{
  "experts_per_token": 1,
  "activation": "squared_relu",
  "moe_layers": [2, 3, 4, 5, 6, 7, 8, 9, 10, 11, 12, 13, 14, 15, 16],
  "lr": 0.00164,
  "seq_len": 512,
  "train_tokens": 282200000,
  "steps": 4339
}
Below are experts of layer 13 (counted from 0) of a mixture-of-experts language model. Rows are named router (the router's row for the expert), up (a neuron's input weights, with its number) and show model dimensions 0-255. Each number is 128 + 24 x the weight over its row's rms, rounded and kept within 0 to 255. Numbers have three digits each.
Before each expert's rows: "mostly gets" lists some tokens that are sent to it at least half of the time; "comes after" lists some tokens at least twice as common just before its tokens as in all text. This comes from a sample of Wikipedia text that the model never trained on. Tokens count by the router's weight.

# expert 4
mostly gets: " first", " second", " major", " third", " politician", " count"
comes after: " the", " a", " The", " an", "The", " his"
router:082097103142152111135148111150091157119146127121107157115137111106126137112087148113109101117122127139125124096121092110162136117158140131076130166136113129091079131138137124102171138127122122130136129103132097149158161149173124147115151119156085130129133110117105151101116111104141144158109118131121126149128129138102098172090121136112107142160150140153137109134124118199121107132140100131112115103128159126108119075090127125137160161087116104101118125110067124123150130117160075140132122124130142132118137140163079121180118121107069063164175127141115101079142137104140140131143126087148157121149136111151145111136142170142147115103161116120135095183132157107082116128166147094182112061092137112124140150114108102151152119148159122120110110089138096107148134095118098
up4:168108129100124136140162171094133118123153103146164116157174135135147116102127097134155128119143094151101153125175155173101139120125124125130134129102169133101102145097156128165101112136145151122129168118091068085119149139098156148147142142133180161163142111129166105151156151114153097144129155124118189093133108111160126118101105084118128037129136132129157124136140152124151160097151119117141129115125149170122105092108124136109125113121069125123133117116130141083162115116139160119109073156094155134081136120164122128072130181120086137135103113151118108111104121092150158124138187138132155148133103116109139110129151156129094126119090136116150169114141102125136110137127142113144119139151130115115151123108105113132108120151134104066128140181109126151147133123133139
up5:158155116124124113145114170127115124109172156109087135121109137124133130142127153105116137166116127099099142148109085175128149148133117100147119129144139116125127086115167126106129126166098139128156098110142107134160143121143096171138136130135095116077097141148149111147177137094089142096129137126117109099119118119099109166119170109137132135108152125122131108135086105130157090171164126116123126093141109141117097139096169074155171155133119098111073158124122148113140142197147094131090125125169153135128128079134112137166144114131113131143148134153129127163114096148136105102102135123187120138137125149107132165129113094159138130097149171127130097134089132107113105117161137113138151100101180107112093130117135127147147095117107127096103154094102098073110150140079058
up6:128124107146129140110109167120118137107126121122079181167110125114169168117124163086148141116137170085171147116136155156123119113114190122137112121089126112134140128159148088129155145096162103153112145156136132122131122142115107141136130100092113155111106121134143143122128153116174132125142109150135128138164123141162109152090133116118174107138125165088164082129119142174173118117125148166081154101114109131126168143091172111158173090121099129114173138138129136138162105154163171121145122092132101095131122126138113154126169117129100125153074110115102127131121107147138045134113118103125135098110149099135090143114153126116143126090151148167107127112120149143128116142106138114177075128131104152128149119066159104144163121125112123080117133159121144171123143118146125
up7:155147126106117127100171134127134154111173140088149136100160127103191145139149159097082150156088118152156118142128125140146171088140152132119123132149161104144150129113121113075132092119131136129112137138138121115125165170062091139112122088151109135145135121157114144147086169113115135157125127125125158119101100134102109141114137146094120142121150127175111125116110112123103095113136080119120107149092146094137177122110116152112118144086117139101148084109110139149118131114165118165148147141117150141097134121121148126141132129155145088083136072111126152117098144131163113103121123089159143092081146150109084090188147157136112125139141104131102128156106131101092122123121128092101100079112160113135129161103127105117119148110109125174108106112111085153184114109108083
up8:174125122125066089186148111120145181133095115105069121118127103104162130115118109127155110131150184141094106127107155138075119101167159113096132146148131097093129125123145075142155119099084134131108159119123147117140092138129147137120130127127134118094143095088108178121144179172153127093166129166114122147092109180134122124156102131130124137123103121112123110136114108144159110101148137118129087112117139122133156075092115197091164146100116134125110123161129097134115112124141104116095078129090155143117148115148092135132108116132104108127128101111112122119114106130086134144117179115090118168139103104129110139118126148126128153094108135138134086119156127102158126153081138167124110133090145118154107122127123134119114112150145081093115108116113156103167136090130113
up9:114114157176159130131132122132103150163165140094089160181129112127167151101141137175137145121101178078110119110160133128110139125156164115121070184122157113136128109127114119131174122089145136144137158132145126133152097102105124136086129178099139180119129097158092151126113155105173162139135141167113164166088112126123115148117110125144123144146124151102111066134102109130092122134089127123124103122115094135112113115109141096118100124161113113118153095163157168127122114114124144116158123138148122155116119133136128114154126197104147081151156157134142094144112160164093169096147113136119131138136087105131135159108137154139110129148155124138143107086146135119135124100120106148124108132153099104106145093150147076133146147145080142122155134119155088134117115166160165
up10:087126141133124112150140140126145163149107134117121104146139133147102143162136172119096119111104119116131132151119180118097123138146147114065125122130142130122114152119149125074157116139076127149141123129171087086140100124131169104115124155139129131169117170088129096105099126129114097138155105123158150121119125127155102151131132046126110112164119098143149104126115123157083070135171157134133133145129145159149157133066132161133120117130142125106132100145105099123140117139116127140103103143116085190189135132157120108116176115110123113185103137097114136133159096113097116125098085144102147167174080113123156119155133148120122142150117146108140134145166154098103088118158111151131152155114141155121095171104138120114131130166081141131162136164136102114152143101131136
up11:135125129100132133130137141130126149113142109090146149083137111120122120122123140143142147141107158158126145112101096103135111114153147128094120127121152105123100143117120066154128109114141161138141165143105069107151144136187145119107095157144093136127097130131188137144112116126173081146160114160113135154162106117162118124163148093189085117165134116095119083095170094091203096152116111115120108151107157161146103130125143113161158170087121095116125130122077115144133141129148113120128105114082132132160119124129162170139119111110120102161147127138154136102100124166125084155157115124141112143077089151143152106127101134162120112153170140101162079131146126120103107127157108159152137102147138133115173145141135158143126119098099148109102124138161159113113148102119106
up12:123144122138149149150131106168148149129122098123118108147115151144171121105142135139109111102120140102105147102116154106150132150114168112130102172095145116106084136101082110122108117148109095147129140165116070140141126112125081180124120162120103142105101134153115160105136137122145140114101128150081140106144130110144132176148113121142111134106138106126150146137103137106130142130118098118132107133172127086087170096120156081108161112110098141132142149123112093169155153100114143092117124091123123145148110100164169131131153076105118112171174132163140109122144067122078134104091155154086188131128175134113151128133154140160110121149114134139112109114146115131118151178102151111116148065106150143122114145119120132136144134122124186111095125116134156167183106096158096
up13:133139127126111132122176163118126091119089118111140156153111107101122100128135140136146176125100145112127137080156123163105116110126126141102135143148125154101102160172167137100145164153118110139182102109118116139106160099086120112136113126126139140130150144110122133134131125108087175102128118113099132132166098148143081133178132114129101131070119137147112117107095139148187168139122107128144114119141147089104115129097123125096132126084154129150122159194088148101144159086158156142122107092098115105146127154105115108140125152098131131155097056131130140120143135096161084124173117073123163139138097148153162133186087126107096159134103121125113116138143098145157132098159133143130116128141107111164158105104125142129138117133131163115149134060088159147113122125133111
up14:134147142157116117113149097139116144125154132134125108087118158169117115122129155152117132118108144126128117127098123170119067126190147132179146140138125182122122116108104097145095110126140097142156138127108053152148158153145111150105148131100103101155143136136102148099153164121136136153104110089134153113126170151155147130110137128099112114126128139211092152121152167136108116140165139098156132088111189168148124098098122164119139059124131093143113124129121116140119148126143151112113105153102126130124105131135136144121144148115084084146108157099113083122158146158128090081131168167172160157141142141161144116179121125127117163121115129143092157167137104124161141153098101118120115106146100151115140132122108127170142166135121130129096141134158104138119101127165120
up15:158158154132131127156159095126121106142149133129120137131104125128139178112119102172132157172125151139150161121157138123156133113114097097151113110155128159155131105083118113081138148101143159127111110136085082136156142147168144126142112109134174161121115127139162147106130128161132118158155123176134090159120152130108129175143155151101124096140140129169139089131122149134101121127125132122124147112119142140114115117158176157148165129155130125061122108146172053127107147077145146147140165129157107099136070078090085136151141149132142129153184140155108143115115134136127132104131141113154130127143145125127070104160134149114091122130144102120125118101170134106115153133111148118109156155131112130188092123114153136172172113124143156080109136132132165132126113072135118
up16:143106112120098077136098087117128110114098116137116093135116145111136126125117122159106138113139136097091102092128140155118142147126118137113145141103124107096114118117130058111115146158133186135111050115119101125097117093117141138161091126145139139137113130148109093092139133161132121139097116146146124142105148145133118141162122120109148115112149161155162144121163105131146125096116161112099092140115110127132103118130152116056079125116146141128097122090129160136141161142153162133124097129124148147130115118102133126170149174092127160122073089144144147144131140176084088094158101126174109156138132139110120132125126137100108094109143140145148140153177162129132100132166130162141151118089130128148102171148119098086141159170149122157129127116092128151119174051106097
up17:090158128112107123104155137129102157168153149130125118110120138121130114125124127106077125172152107112107128136150081087173110130085136098106124156128112130118106112100091168103154093121103147164132135139119127094182149132153110127103090103168133151172102095130148148111185137147156172105120111141131119107133122141164086150132100105106071139138141088120168109137152109138131163116124145139135138114109167102089116134099143130121180118127103146152143118099117165101147116097110119119107092134115137130093134142136109157175112120128088139116131119073156115126121116102135137151103099098151114138119149165134134090114085141140070119174075158130138127149115137091095130131137091118160091133079143120182154156135138108133176124161100116144110124144146133121113162160146117
up18:146132100141099116141151136138099110092167115121090163146164140083141132096167141112130077100114126096097087127111127102124143112148155121094128087124137104144120125136168153144156081133126135152080127090142106130161116094165159108172105190133131165132100145116129136140116188148109113130118100116131111170112176110170111120130125175156118112168132113134122144074162107156149112114102113142111140130122177101066098148144105141136174123129129164148136135124103109153163115142099096167115140105126109157138105155114143135159130138147126135097108108148138110117142097127156119112169146171139103153100123141122152143160172118113134130095138122168145122173154099120171112185125122145112156129122120123165121127143104142141080114133156147130096159092143127113151098151116130
up19:168174134125138098145165121148107111161105112150143099126129131140138130122069154155133142123165134112110122159123075088154120106166162104128143103137151178117138134104146133120167142146109143148142110130129140088130097134132155119128160083133112117150150143085140132196165121109147087102087147176118123129096081146150126139171095147120140110109098115131137133087135110104139135129070126110149120133144132124095163145122097159140094159140133090123097108114151137132180130134135158122095137111128125143132131130152082128139121190147093103164120133130154138146126120140076105103099135127127090150142150045114122111120132105139154105177138127148117139147161111114117145125170120151128128145153133128149135134116124135139110113164048106136116140167109087165146138132101105
up20:115120130130106124114163150110110150149119110161129160145119147140103139107118155197092132138143173102110129127102130120149163103147134137130116129135102105155147131148075143118125110094123084200169085130131154141142102109122131160127146105066154104124141115148145128162132134131117124128113132119184149140144129115101135141153074074121092120131135120124143142120121175130100088134120153136090154115104114129070124137116095158124118124130144114091107109133122126097129143084176123103145138170157100165151186129130123150091107129069142141134157095134129105182140139161136106142111133123161124139162089120153098130155140156137153107113173127142137130142152127123109095102125067168190106127133139138129160137122088133140110092126104126120140106087173096118118129117148135
up21:116150172085148133138125155113107117123148136105110115127136144125137116115136156144126122162131135132169145167204132098073123131141139121129129138131116090104135149132091102125133150106142129109175163071086120107106144102114071132116082102117115142097139097073147129117107179116132155105102099135130127090130095112118133121146122163102129081116096104154141141118169153159134116173127144106113145135110174085182135123159130115150131117155120126141126090114097117093131107118153132138153141122114092146142083115134143091133104140152111124129146132123150147153146139121142156150135150101107109100110087122121147147095131128081161123125102159163131093120143106128125105141166119154128161115113088096093098158124096148137148145132068115097144158149120173121157153068106084
up22:101112137118161121093139116114082090125090124105124147167117159164135108112156109118108121135099091131129115116128117157145133113180142091105104078147088099134068177094095123107208145129145147121110094138123112141142181165118113131133171122100152147143122095109122109113124125125168104145094141117117156141094116140108141110114122134133120125135152150148103139089109172163116120116140123154109100130188138120133157155145158133130088139150134121150152115102158130092097172092153120136128116120105106160089152148161082134161141133111152120128136162132155113111136095105109125117131123096155105112139103119122141114110125128129117125156139148128114077138110127127148144184122105074155081150132128135174088184145118143093121156100137104148132151162152114150134171139122090
up23:125139139189120133096117114121126156118140118099116111134157137115102140139116125128164083112116098171120090091118112162148178145140146140176126123122125142129125112141139113092154145116115130124137109133112145137148155113130120116099100161131134123138172160157156124134199174151139131116111131144142136102119106126115096100171103122095140126138116103154126136095080102101129108138111155123141146121164134126159096125094121103134128153118122128105139113130123081086128159134154112137122149066083116158145114125109148140137120171114082129156121147111135137138160055114125096093180140117109125124103138125084143162149122159135119158133099141174079126113155130066086128140089095126136139096104128149104094121112100122084125192112130133119143124135094170158124087141070111
up24:087108144123106137157127155163095162140150136133127075134156151090191110143155151152116127148121132109142138133105106156121149113124160156161116108119173128134087150107111143124147188088141106132145157138070109092181096114136127071141106155105159143149099123132122108137121130140138164129119099165158137094076106092121149122162111152153140125141144136173125084162146150150128138124123062144113141157152121116105150150148117078149155145129117107131127179147115112116142112129147149081118136150130179108084116105117128126120153147102097142164159093099137109099122089142120154127127171149135115176140139112087182112127165140094099109135141122121121126146174135127150145134123152125186137124102114104137140138144133145128131098079111117115143138111111118129113139116135089
up25:072120136098128081130136141127109127113092163111128101110149088145149121144144128150149135133088156145126133145105136137124118144098151135171137128142122098170076152085144137123158117130182169105142076109100129104129132168152138167147116157095144145128099108128127126159122155160155095147154100140114154146127137136070117114138133145182097132127116145129145059114095150112139110099151157088162100160115130078129124119127090120116110153129138172129136121167140167162123114131153145089112146165133131129093095170122144132157144128120116114130136117105150091129112091103127143103136105128102171153162113131146115078142095151151148104137099141129131108151118117093109161106082121144112095099146096082122130174090149139157153090110144123096157121140145144100133131079120150
up26:128125138170131137126162136143128130111099098109130107124091143134131123126091128138178120122148125123137154155114177125133109178187148125115087134128135135158079166132135117115159145120091175131118111124161127128123122104144136137110145146083126110132147109149163140147103131155116132160114116088093150130077128112109097075153129161122193088104143113114145104112162115132135172123103137139140106098168116130070106137121128153111152195115165059140131170095136108152128117151120148136145181135167140110132173117174120118120103156104135167185140137125121141139094116088121103113147135102117116125104120141163120157124127116137108125178116131168131156149131112092117115150146160139107116111142124115159100114115128112078148087143098150104099147113134117109088158100158135
up27:111158112097139113071115112143121110129114146066107133171136121143146153060114169137099122141118128146122098081097136074116159104175143079094140159159122101092133154144149106131160138124156141129164095134173128112128077132123138133115152103128163116124123122098119086102137121159101132151138130130103154114134168100114099125091134160149108152163131126147189112138108091175139110123162118142115133168122119117132089115074120124150150157124106081138126126125130172146108188094121119150120120106123132133115142125103139126158112125113060113120154126156108113104148142086153134113168131133136138123132119109146147160129073127116115121128111106166094099154128166105114143153155138144112100112144144141147118183116136105141145118143162116115123098140098123109120147096173095
up28:159114120138145114115115107127106190103099152128094077099075140112104114122090150134084109127135150172116126104116128130129134111087145083139107123176161089138083107100154149094151156141148162119078157102173098177138148087154134109063139154103141130133132080075161102106121153110108117152139110142097134129099126144151135151094141125128119099144117143140114073128112156135160123154142140153104103098134152111134108117102116136106115131156121144125122121127118098113133131099155108122108122106153158112108173093132100113105109104120092134125173106103145109132106115110142114107162122114120156146144131106091162148129133138127095095111121095146132133126179133092051154132150124135148118114139089164136133115158135147143145122098122119130093125150134072144179124146153138
up29:172134156136100114100111156142110166112118127152111115085112128119161133133149140152122159156140140096129180097135131110132178097156150143110151107145146125109133110094131142140124099114124082135152129110147134159157128109104141131113115112178151088105098179070116118123110142153095100133117137137156154141127146138117147129121128133133096127109170155170125151139150165123155114115108120095115125158110099148159148178148124163142141124130120113113135102116170146129145143132130136100166169103102136118177162098100127137125126165074125116150115136094156085122120105121178131107140121105128136137110064097182112080096120112147102186139126123109129150123112128097171137169183133142122154083112128145116105129102106120088119118131107197138143127176156131155095138116141109
up30:113104121132104118154114102126114139129146129081094176137147120126102181100119113187096136117105110179183069168159055108115118132157141125154088114167143113116141115110139104150126130172126138186111142154130140136105118190112104093104165100140144168149143147140137130118096143119057141101108115128087160133097156139149121133157129130169141123142174147131169142114112118125114116117106139120110104108151120153117145131109119101117115157076106119138096108131129165125132142160127139147104127139097139147141153139128135151118194128093156119152117147117141107116133146137156133123108105116143177101164120085121164106081137123122108105095156139151114100153131102123152140104120127121111132148117107105124132118139120110122166132141102113115093100182181136135148125153110097
up31:102122148161147095111110117143118142153124116147122117161079180075142130137100156154141129116085101145117112137134114087097126161103129139136106162110129104114137127124130060146149091136134156130148101150161083114114111119146108153112130129131155157117132145149162091154127103085158117137152143123127095125134119125118127072090156146118125125162156125176110146112102144120131110152101089080156096146149116132085144145132130158135140113090132093123122127107180137167116121135122124126137153185138112122140137093116148156154115102145125128153167116157156111122144098119166126126106115096153158172150116089182063145108132120091153150104115096127118125103112165103147098104132135168180099134110120115122138137093164145105124161149127132129120158157137121123058150104149095
up32:116089159133125109138180141124118118155079117104112135072130112100105129088118158151136165134112128088155168092136108109117127139107123130121130164091121119135112159121166117090160128121191106146138134100166068174134102163188112123153128153169146133125131110097143144115138089134121157092141118166155150142124125155105105114103090122134154155111162139078161140134152121187088126129066105109142140113131097107145108165057149094106111107104140132121125145120104167165119128144144122141138108111116123154127125111122103092135124109098093137108138121147108119148154143132089113098113127139142104094151127076159132117188128113110163123095137131114108090136162133138166160132151141140127106135176128128117141136106130112075145108096133105105138141118112103111132135136124142
up33:144176161119131135107140170157132145106127079128119132124134125119106124104144134147104135121127135105109142136162173149154133135156143165115143113137123121123070113183133127128121121166158151145142103176142165147165137143149098128120152123101137157092134150156140149102158134075126122107099088129109097100107148129124076107119099114089120132133099148064083167114124112153150169129116124089161163144085132123121152091137171177136110104120135138137130176109144096137135134135129125128125123156115163114110100110102138153122128134130115128158112134132110124105128112089132140086138127145072101136187111089085131085148160159115084094129116092133111110137083112124091106152140152109179091122168136131147116092117122138088160114176118128085108120152102152123117148144117120
up34:124119134128148131111149110123098135103145128114108145111140094145137128089065107072156133183144133102133099124124134108150161126107103134133103128141104107133148144154107147126144104151120110139103165116146103127108122126157110129110084130170125111099145107130111145071187128130151136140068093123102128141094140161135130117119116183155149123134124132150093129125119107100149086128117123103181133156159130137109117117153165136150146152144100123117104132122110132100138154098135127139115143120123166126185135159092123109097190107145130139151128115211114103133127100090135124127198090069083163146159163102156138109128134125141110150117120146132146135136138146144111131124141101150146126135160111147159110156137108132119130087132149107131183138094105117100106196109084110
up35:144123147136136085167107122116124132161145121106129134089140172155147132098125128158102120122161173161167152149157110154098120140129125134157113167108138094138101139162121129129110085115131124168134097160097151079126147142146107159136135127109122155110185096116115109102144124131106119140132145149139101107112139112084136153119115153129115111104136164118132138111126085122116075109118171153136083093124098112107140144132112147093151137110137133136090145220124132100117176141077130153122146122117120140119114114142131116111192143118116117166140134131169136111093114131131149140184118133143106159153197128134162134118114110128112110115098119106107135144132124131147150119113072134171137132130126177138180154124150070100132114155152147163115123136098096111183101128092133
up36:158106133181182125127146154155087137135179125120115153136148148137143147149092157102104126126127121148112110119102108156141113141134145132102125140135103124121112118101174179152119116082131103135164097089165126129138148131091143114105098160160144119153152130126184126112134160118124155135132126119123127145127115126126142129121123133146125120155138115173154141137149124179113120115104121064157157154110140130111161121145138088135148097145097149070131121120101185070201115126136157129135159142075098139149121165100140129103140128129144106149156115154123145106128129114161172097133132120127094129128158135094151160169128129113132071124172141127119094119141122140102124097114138098185149088090097134158111117085114119106180132110135137114139134089108153111106113150084098
up37:142134105152090143157162162126110138134158068144109107096132160069124168119090108130114148111140144118129119122144135128106111136139134138135118105112115102124126159165188099119155172136108094154154138155159129105098127102138129120129107118094135074134151090109153144121174171100113110150103101146122128122123136084121121141128178133107140130110146123103128114123101166093184137147150115133164110143089165163116169148155147085140115129102130135129154101135151146117156156119145156125084077144135097156107153149177134122080098161121101093130126153121125150101103093119109118103124133188147115110176124121141100097180124126145151155146125158169143120152135130107131112163120116139109139108152147109132131136137128121131176135146170103164127167153101164108125123149116077
up38:144122089130132152089167147142113148161085128110116122130176103169138146089109112087085108170128081126137110113107130090127122143156137137151143135193141127119151124112115103134097161107138125119108120114099132152154145148143129155149098179162099119113103140139149099136082127092108149108137108101138119123180096196118120105110130109151114138114122124134109127144132127159147101111129110108087157097104146121108082153140161149112111110162159161153120132110101133112154145131123127135130105155093102131153118149120119155115123194118114109144159102120154085089110144118098137136123135093152148106134148136123139148170117122117104126099105168101137140132137162143106036101162117147121154137143096107145144123130102109166121159117139197130109083095115152141122123093107142
up39:135139136162098118148124185131154110106146103139132095150141106150133152115082151093116106104119137141114148126157123179139148153160152148161135092138106098106086104080128137110157110110114135132120191137131123174121074136121129120138179121137122156173176170129144103129154123109129061106184129131152100150137093092143137126139123115151112111098102178148130114158144136161140151105113147083067136155126139140112139129140117105134131160142128093163136114126151112152102108112146127114138100163119115153147099174120134132122145121120151127117114157148159113130110115112106118141172097132174133129118129120147120101112123135089125137152143103122143140145110171120183082188098160103142150119128127131139161132124149128125160156147097104137119094139075144140154087123184116
up40:087105115151109143132136142138091104146127161101121162111080127156134135135103118141108105133106126125121132092099093130111088135165124139102128129149118086094092106134127111081108060112124122134080126140124137114128159132120079179098158120114173110121118100103127132128128172108156128145125115127160105141090173109090075106130132115153169098139125142094151123141129139138145109112093132084126157143151155136098118096165129099120154122125120109127133145110115204161164109093160107144095147126135159120090179108133125122154131102134102067180140149131128126125140118075146091130145143124145181141115118132120142123147124124129149135127137146150091089156143129140110082104088156101119182085111135143124151116155112101123112151123125150157160141153094137091100127125106120
up41:093113147115119111142144142130139145134087083124130098170144111106164135132151143143135103135109124159161082134121094130138079136112123113075161108115115138084106113149107104115140173084134090125079126126151103146140090109132090109104113120114146120144144120112122098149097166105122117124124154155166144108154123112128121178138123105112139149132124120130141110165098138163168109083099105140117097077129118120110102111124163120141111097156069118096161077127142145116145148135094157093129127167050122088111145109172136134163132131139120116117109148114179081151101129115124147126130119097123136177104181148127095114111101166109141126101109116158145114155076102157156110170139155153146139130124137132168143139113153109155143092147100118107105123131148113116146114135097134
up42:184158129109153095086134122131116102167104166147137133143170129128123169146123163167133130138112138148140152114149143168107137122112100118147106144107153149127120089128126152127141111125163115158092093129118129127128124099149115149120120134147119138140105178167096130106136114109156149133117159134084095116148105087154141159124173154115131112147145118156137111120097136115113109116143131110098090148091097122123156102094183120150106123110082107084116132085160115128160131167116112073104097137116175176159114124164102106131132078121081120136130106099132112110124154122144124147136133127116158134135158179120108140174103092167148149134113095128093105151123162124118121141105054085148159138103091115148150134129101081110111148141120086144161132105143113141123149105129176
up43:083121105151116124104140092158107149145115128142125150183123156114142158115102135095173146146127102140123085087110133140135092122152115117117156122173118108124123108141129128134137099141140141119121139111118119105160112090098141118166134117119140130110110151132151136129151126157091130143142100132120125122150165145083094103081153129094146135188124142145106147131107112180170158104143128127072136160150083124119098135114155073174137096108117146058125115113130125135105172117121152091152100081142144151121102099163097137130130114138181115115132122161143149133120125147118153111105158146102131121123139090155141118127139185106122135105118128116070098167115137109141138161160141136167134095127081123159136141117157139157162129143119135126099112078111080161146134076097100
up44:146124158147140137107112113157123141057118166124128126104112113107107161123112129152168182101087125146151117127122113170151118148161130112138142098134137118112132161140084134112140139109097092132146155090178144178139162136127154127118070115147123140124110096143134153132112065099130098099132134100094191107142172115128108138108096129150126106121111126119109120124097130122144108156126130119129143124143151123138136153153113121084089118158129062142124108151110160143120109146157105152103112110136163147128109149096128108138137106132127143148150123128178120089125123128102139125094134160116183149153141150121122124151142115164152153093147117123097100134127137079129065117168115156146169089166114171168112123118109047115108120133120143163117162116114090145150110146124125
up45:111113086106120128084103122121112094159144110129140102148107111159106154099104140136117123133137116127095137128116115131165136167133179147094119116140115137095106161132136111145162149108113121122101144104161106137102167126160142117079078128182157142112122110128139165160117114099095107135132110134126124181100164106117138134122128150138143110168154157099155148171158137153118125152094098133119172072144117121135150184079108111144139117144086117107129131148125126108105131119152103143118118154113169128144148148071155111125135130106112111147122143147095153111114128101133083082124118164132135138148151111132125133123119148158134117091185165139115083157146151116120128146179124171188139078145095156112090114106140126112106111164147140138129107077116073124148131162145095
up46:129124128138163143138124131120114135163150096079088094184144186096123159135093136153087148119110121147138132148120120137134126092086126129075117092124168138162135177124121141135150128091114139137108129145078084141168169144129121129068136177083120180144144158155139176103108170106124168092153107137181121151141149126129105138152124124103093097110129143118106136137151140118158151083088113110125155101146139107145179148136131141156117146100128156120123134136107115125117124112094140154136137117158120129093130111124140115148112106141129129132108115127144082157064165058155144118092143108145120125142121121110108135122139151125148117145094096177142148103131150140159136123134128121170151141142137083129175148166109156144119113150091146124107122141098098152136122125143098
up47:151110093118145115126092145162094128108104117122155131101176096134159106128102122118118139156146129142140156144142148152157141141098140133099145073102137148156112086136155145095163120135152139114104122132140149089095114138110117141119075157144138113107092141171111136091141123117124140152147100176101073149121087113154113127152103119145145135112127144143109126135116103111105103126130158111113163127143148075124129067111144077111115058123158095112162135119121089128132129151148118078135142140153098118134186118122134120110101110126161093151162139150123116077125131082128108151140159112142147096156144134151158113161130179111109124128098135154101103144118089096160108150141173127141127093122133106105054130082150115151113159160154126094115110114131148132115147114159148
up48:108142151131093149167122140146108120120125099102107100099157180147106130117124117146101129125108120101158138071114127122127098134105135132133064127135131131090154108125145137099122125139126095148128121108110156150171113108112094133173129152166130155157165138124168123136163135126109130155128116094120161112184142125114108128104098068136110136123089119108157104117129140118125101124112156118086138095111085136099132124176141166137124140109123109115097146172135137100143123112099110144119081142099181139102105137125096115159108115139152133109140075123159150137143144126167104113154130129192122132112127081112145116090144119140151159167139160163133049125122159107098126130116099125177103087162125117091124144139102154136131129103133176098161129082106148128117176119103113
up49:113124138131149103086151145134135152117159099116102119148142145120161137143163119154127111174091111146148156092107147114114093092124149142153123099097117134150086184111141100078109164141135136103132146147125121066135127150154121063153110147092118117099083111089120126110156152144116125144131135134154108160105088113140112172138146144094112128090132150094154140149127100100108130124119117123136087140128135126145115113127167129113153085101152148133150123139126113164142136128114122180083096128171178160112145099127102139125145089116103106137145145125127131138167188129156092113076151106163114206152145114156121133148125146158135166140120136154122121154158107167149142134103089124126098118128120135160116181132110131131143127168102134155101140163139155156133140082111116
up50:113124093110132084074110129155154135098130107139083116099121100066153141046145122135103125114078112104124111102107135109117059131164144100155133108142124136095152143157101102121135114126098138125073123131142148162078089117144115164071137115133089110156119158123111150125151165165148098132105115139094118110109138175110133112096130082117108137103096140143138122123130113121147130118114145112155131161170101125168093133116138107120107128146128113145142148142099131102119134149143130114134142110148132127110141076137143126073117123133130138091115141141090171157129115074097100135157115133160100142131140097117142127101123160165091139133155140179124133158127153109136090144130088100152129116140140104128100142111089125103145112110148085105136107092114117125189119128137093
up51:138159125146149074155120092122118123118100098107132162143146099128133141128141140077177117192129078150141137133158144081108115147104136128152148104120160089134069154100091140138141140069164108128118103118161160124153113155075077157162117117141112177108089165133114128113143176092154139162101133148068111090139091091121139116156142111129147147123128129177129110180148110139119131142088107106106147113087134110118084118103117089127157123123155099139108133113092150156143133130116123159106080113124138122159142138127109149158130143100133080147132132118099120114109087084158109116105112140159108131167088135126098120110118150111117174146128133138111130150133127131136134123176100120161111123148131139116145142118158146131120127133133149135114110093114169126121131081141143
up52:124133146143123123123132138137114165122132107156113123131138162147132096127121136134121157078064117146134118113152118161120150155115216095131136130142158127107091150099139161128124123077129130137123131117099136086189076167107098165123185159138119115152122119123142138125094160111100091107173125155148129092094141167133109102155122167131141114119129116133117087111121092084158172173124132102078131144113125157106131112117152126109095151147126087135099137131094096152118154116160114130127138128143070137079128139157069097136113144137114135105117160111143131125128105138115089161105089091122132136127145136130121109104161121113131122141131173149148170195149102136103142129155165101145109127125095088141115106143108163137092130150131135119128119155135099159115162132115122
up53:128137103117132079151115107143121140114177141141091141156175151155155141102113086134109117131138122158118138086145170144101121107106096140150150139143133127133083141180179138137127105144125095123118124088133133094137129101154116097132130096133162098154162193128153150143143107122132103140091134095088144133119151168111139180126116149123109141150142155136127143092124094136148142134125118125145092124151154160083146096122114133074171131148136130127099114123110120116034134148128115071110155125081117120136115122150108161147126124098129169155098159133122078094120133116113151124147143124137150115148117105158085159121125134108156117158129125110137096092160161136144120116151099149155134116131138119085123152149151094075187148141082146121118137146091117138156113144141150
up54:121137102112141101135123178137093103144154142160132118146115130115119118113115079160156144128105087114146154137103096162127140126174144106089140114119117129117096117116108067097119134103101076148097118107145135110099160138157139099080137154137144126134117155066124186128121101114126134188151121108183134108108136168138131135141102128164126150126152141092124125123129173141121160059123125141134133168092129076170121135115105099153094117174075121122108114124148147136112120118076165113131152114107091152130155132118123114102128126085173150139131120124104079135118082130116125114098116191142145091171128128090123095095100145103155152153136134107098126098100138137107120117137085106094120122145118131115144134119122119106161127161138121133110095088119118117122148111124148
up55:090148111136143130109113114127153129106137121158118143136093128075139130107120122112098219169130128132092157131114146155087149084112150127096140107105094113145155145080137128113131128122138071129112148125118101102126143139165136106120089119114128155142105112131103111097110112108113138128136097131124135118147086088147111125114120088161118129101119125161137123085141146159141141128107094097126121081106117154125153094089120103138157117133143156125172106164114090118155163108077126121107152118134169106126169144162150111138195187128148116096127114125137109144150142109140126114147117085119138131153120144120122157180110126122123168123145132139134122152176135150115159160162104106117137104126121121130118063125159124153110172175175097148083163105134126079132153114132144
up56:115157119130125040132137145126103084133126154107148135118145118092118144147079138095107112157102158058137132091082091124132161096137115124140130148112143093068095149164156115086120131124135114116088141106129089144106148126125139146091147118126154148134108104096142146165173128091088110122152137150112151109127126185117119113093123129125098157160099143141158163125078128133124095120153119093135161157133117140108149138148133102143140114095142117134068134088120130086156158170127096111166152084168147128138129128108138129147130109120121139137119135118133144153118112122171162137139132131152156121112120113145093125137119150186132154133152120157093090140163145149124107155147148101076120118114149139131105096140130150152102098142132110108111157114096171120126158098099102
up57:146119119109124139143177155173108150153134134108168110159121101079146152116097139127115138162119138154149117119122111108105149112132149129111128180148111107089090117101120124171135109130154159139124147095140147103139161128124088158143109156153140100140110101080118115095103114164113136150150110114134152145142116108136089139147125107087128138125115136126080182100099131146143110169126116153062151108079180105130125152165159170119107139150122113139164148143083159129112095162126114133058118160124111121124134108149100107123178172100164120090134172119165122135139135127112119091120110129101129110109156136137145128115119170126154089137131129154108150142125125144134085160109141139139098113138127137156148118139075112147095126115111092122153143125141172117185088107157091
up58:142113146149091111173156131153154064112166114120085117137121113122150140114137111157128142081114163166160108151103126109113157070143126119122136117129130167142093115139086169121123094126127143097134104107144078104115143114116119116116074151119142102147127094136133131112129154115129150122139126107121099108090070110137116141158153157135170148096125135105130154099118159164111150133138110122098126114082108136078122132147122106072141131114144163128191119130104125118125138116071145161133143116124085154110091137085087150110152135155098115145130152155135140183093167127136100145090137123145139125119100156095105147145176130138088102108123157152146112196112155122124144123108148158132124159138084138119146141142115122173136151122147123133138130175106172115119127091139132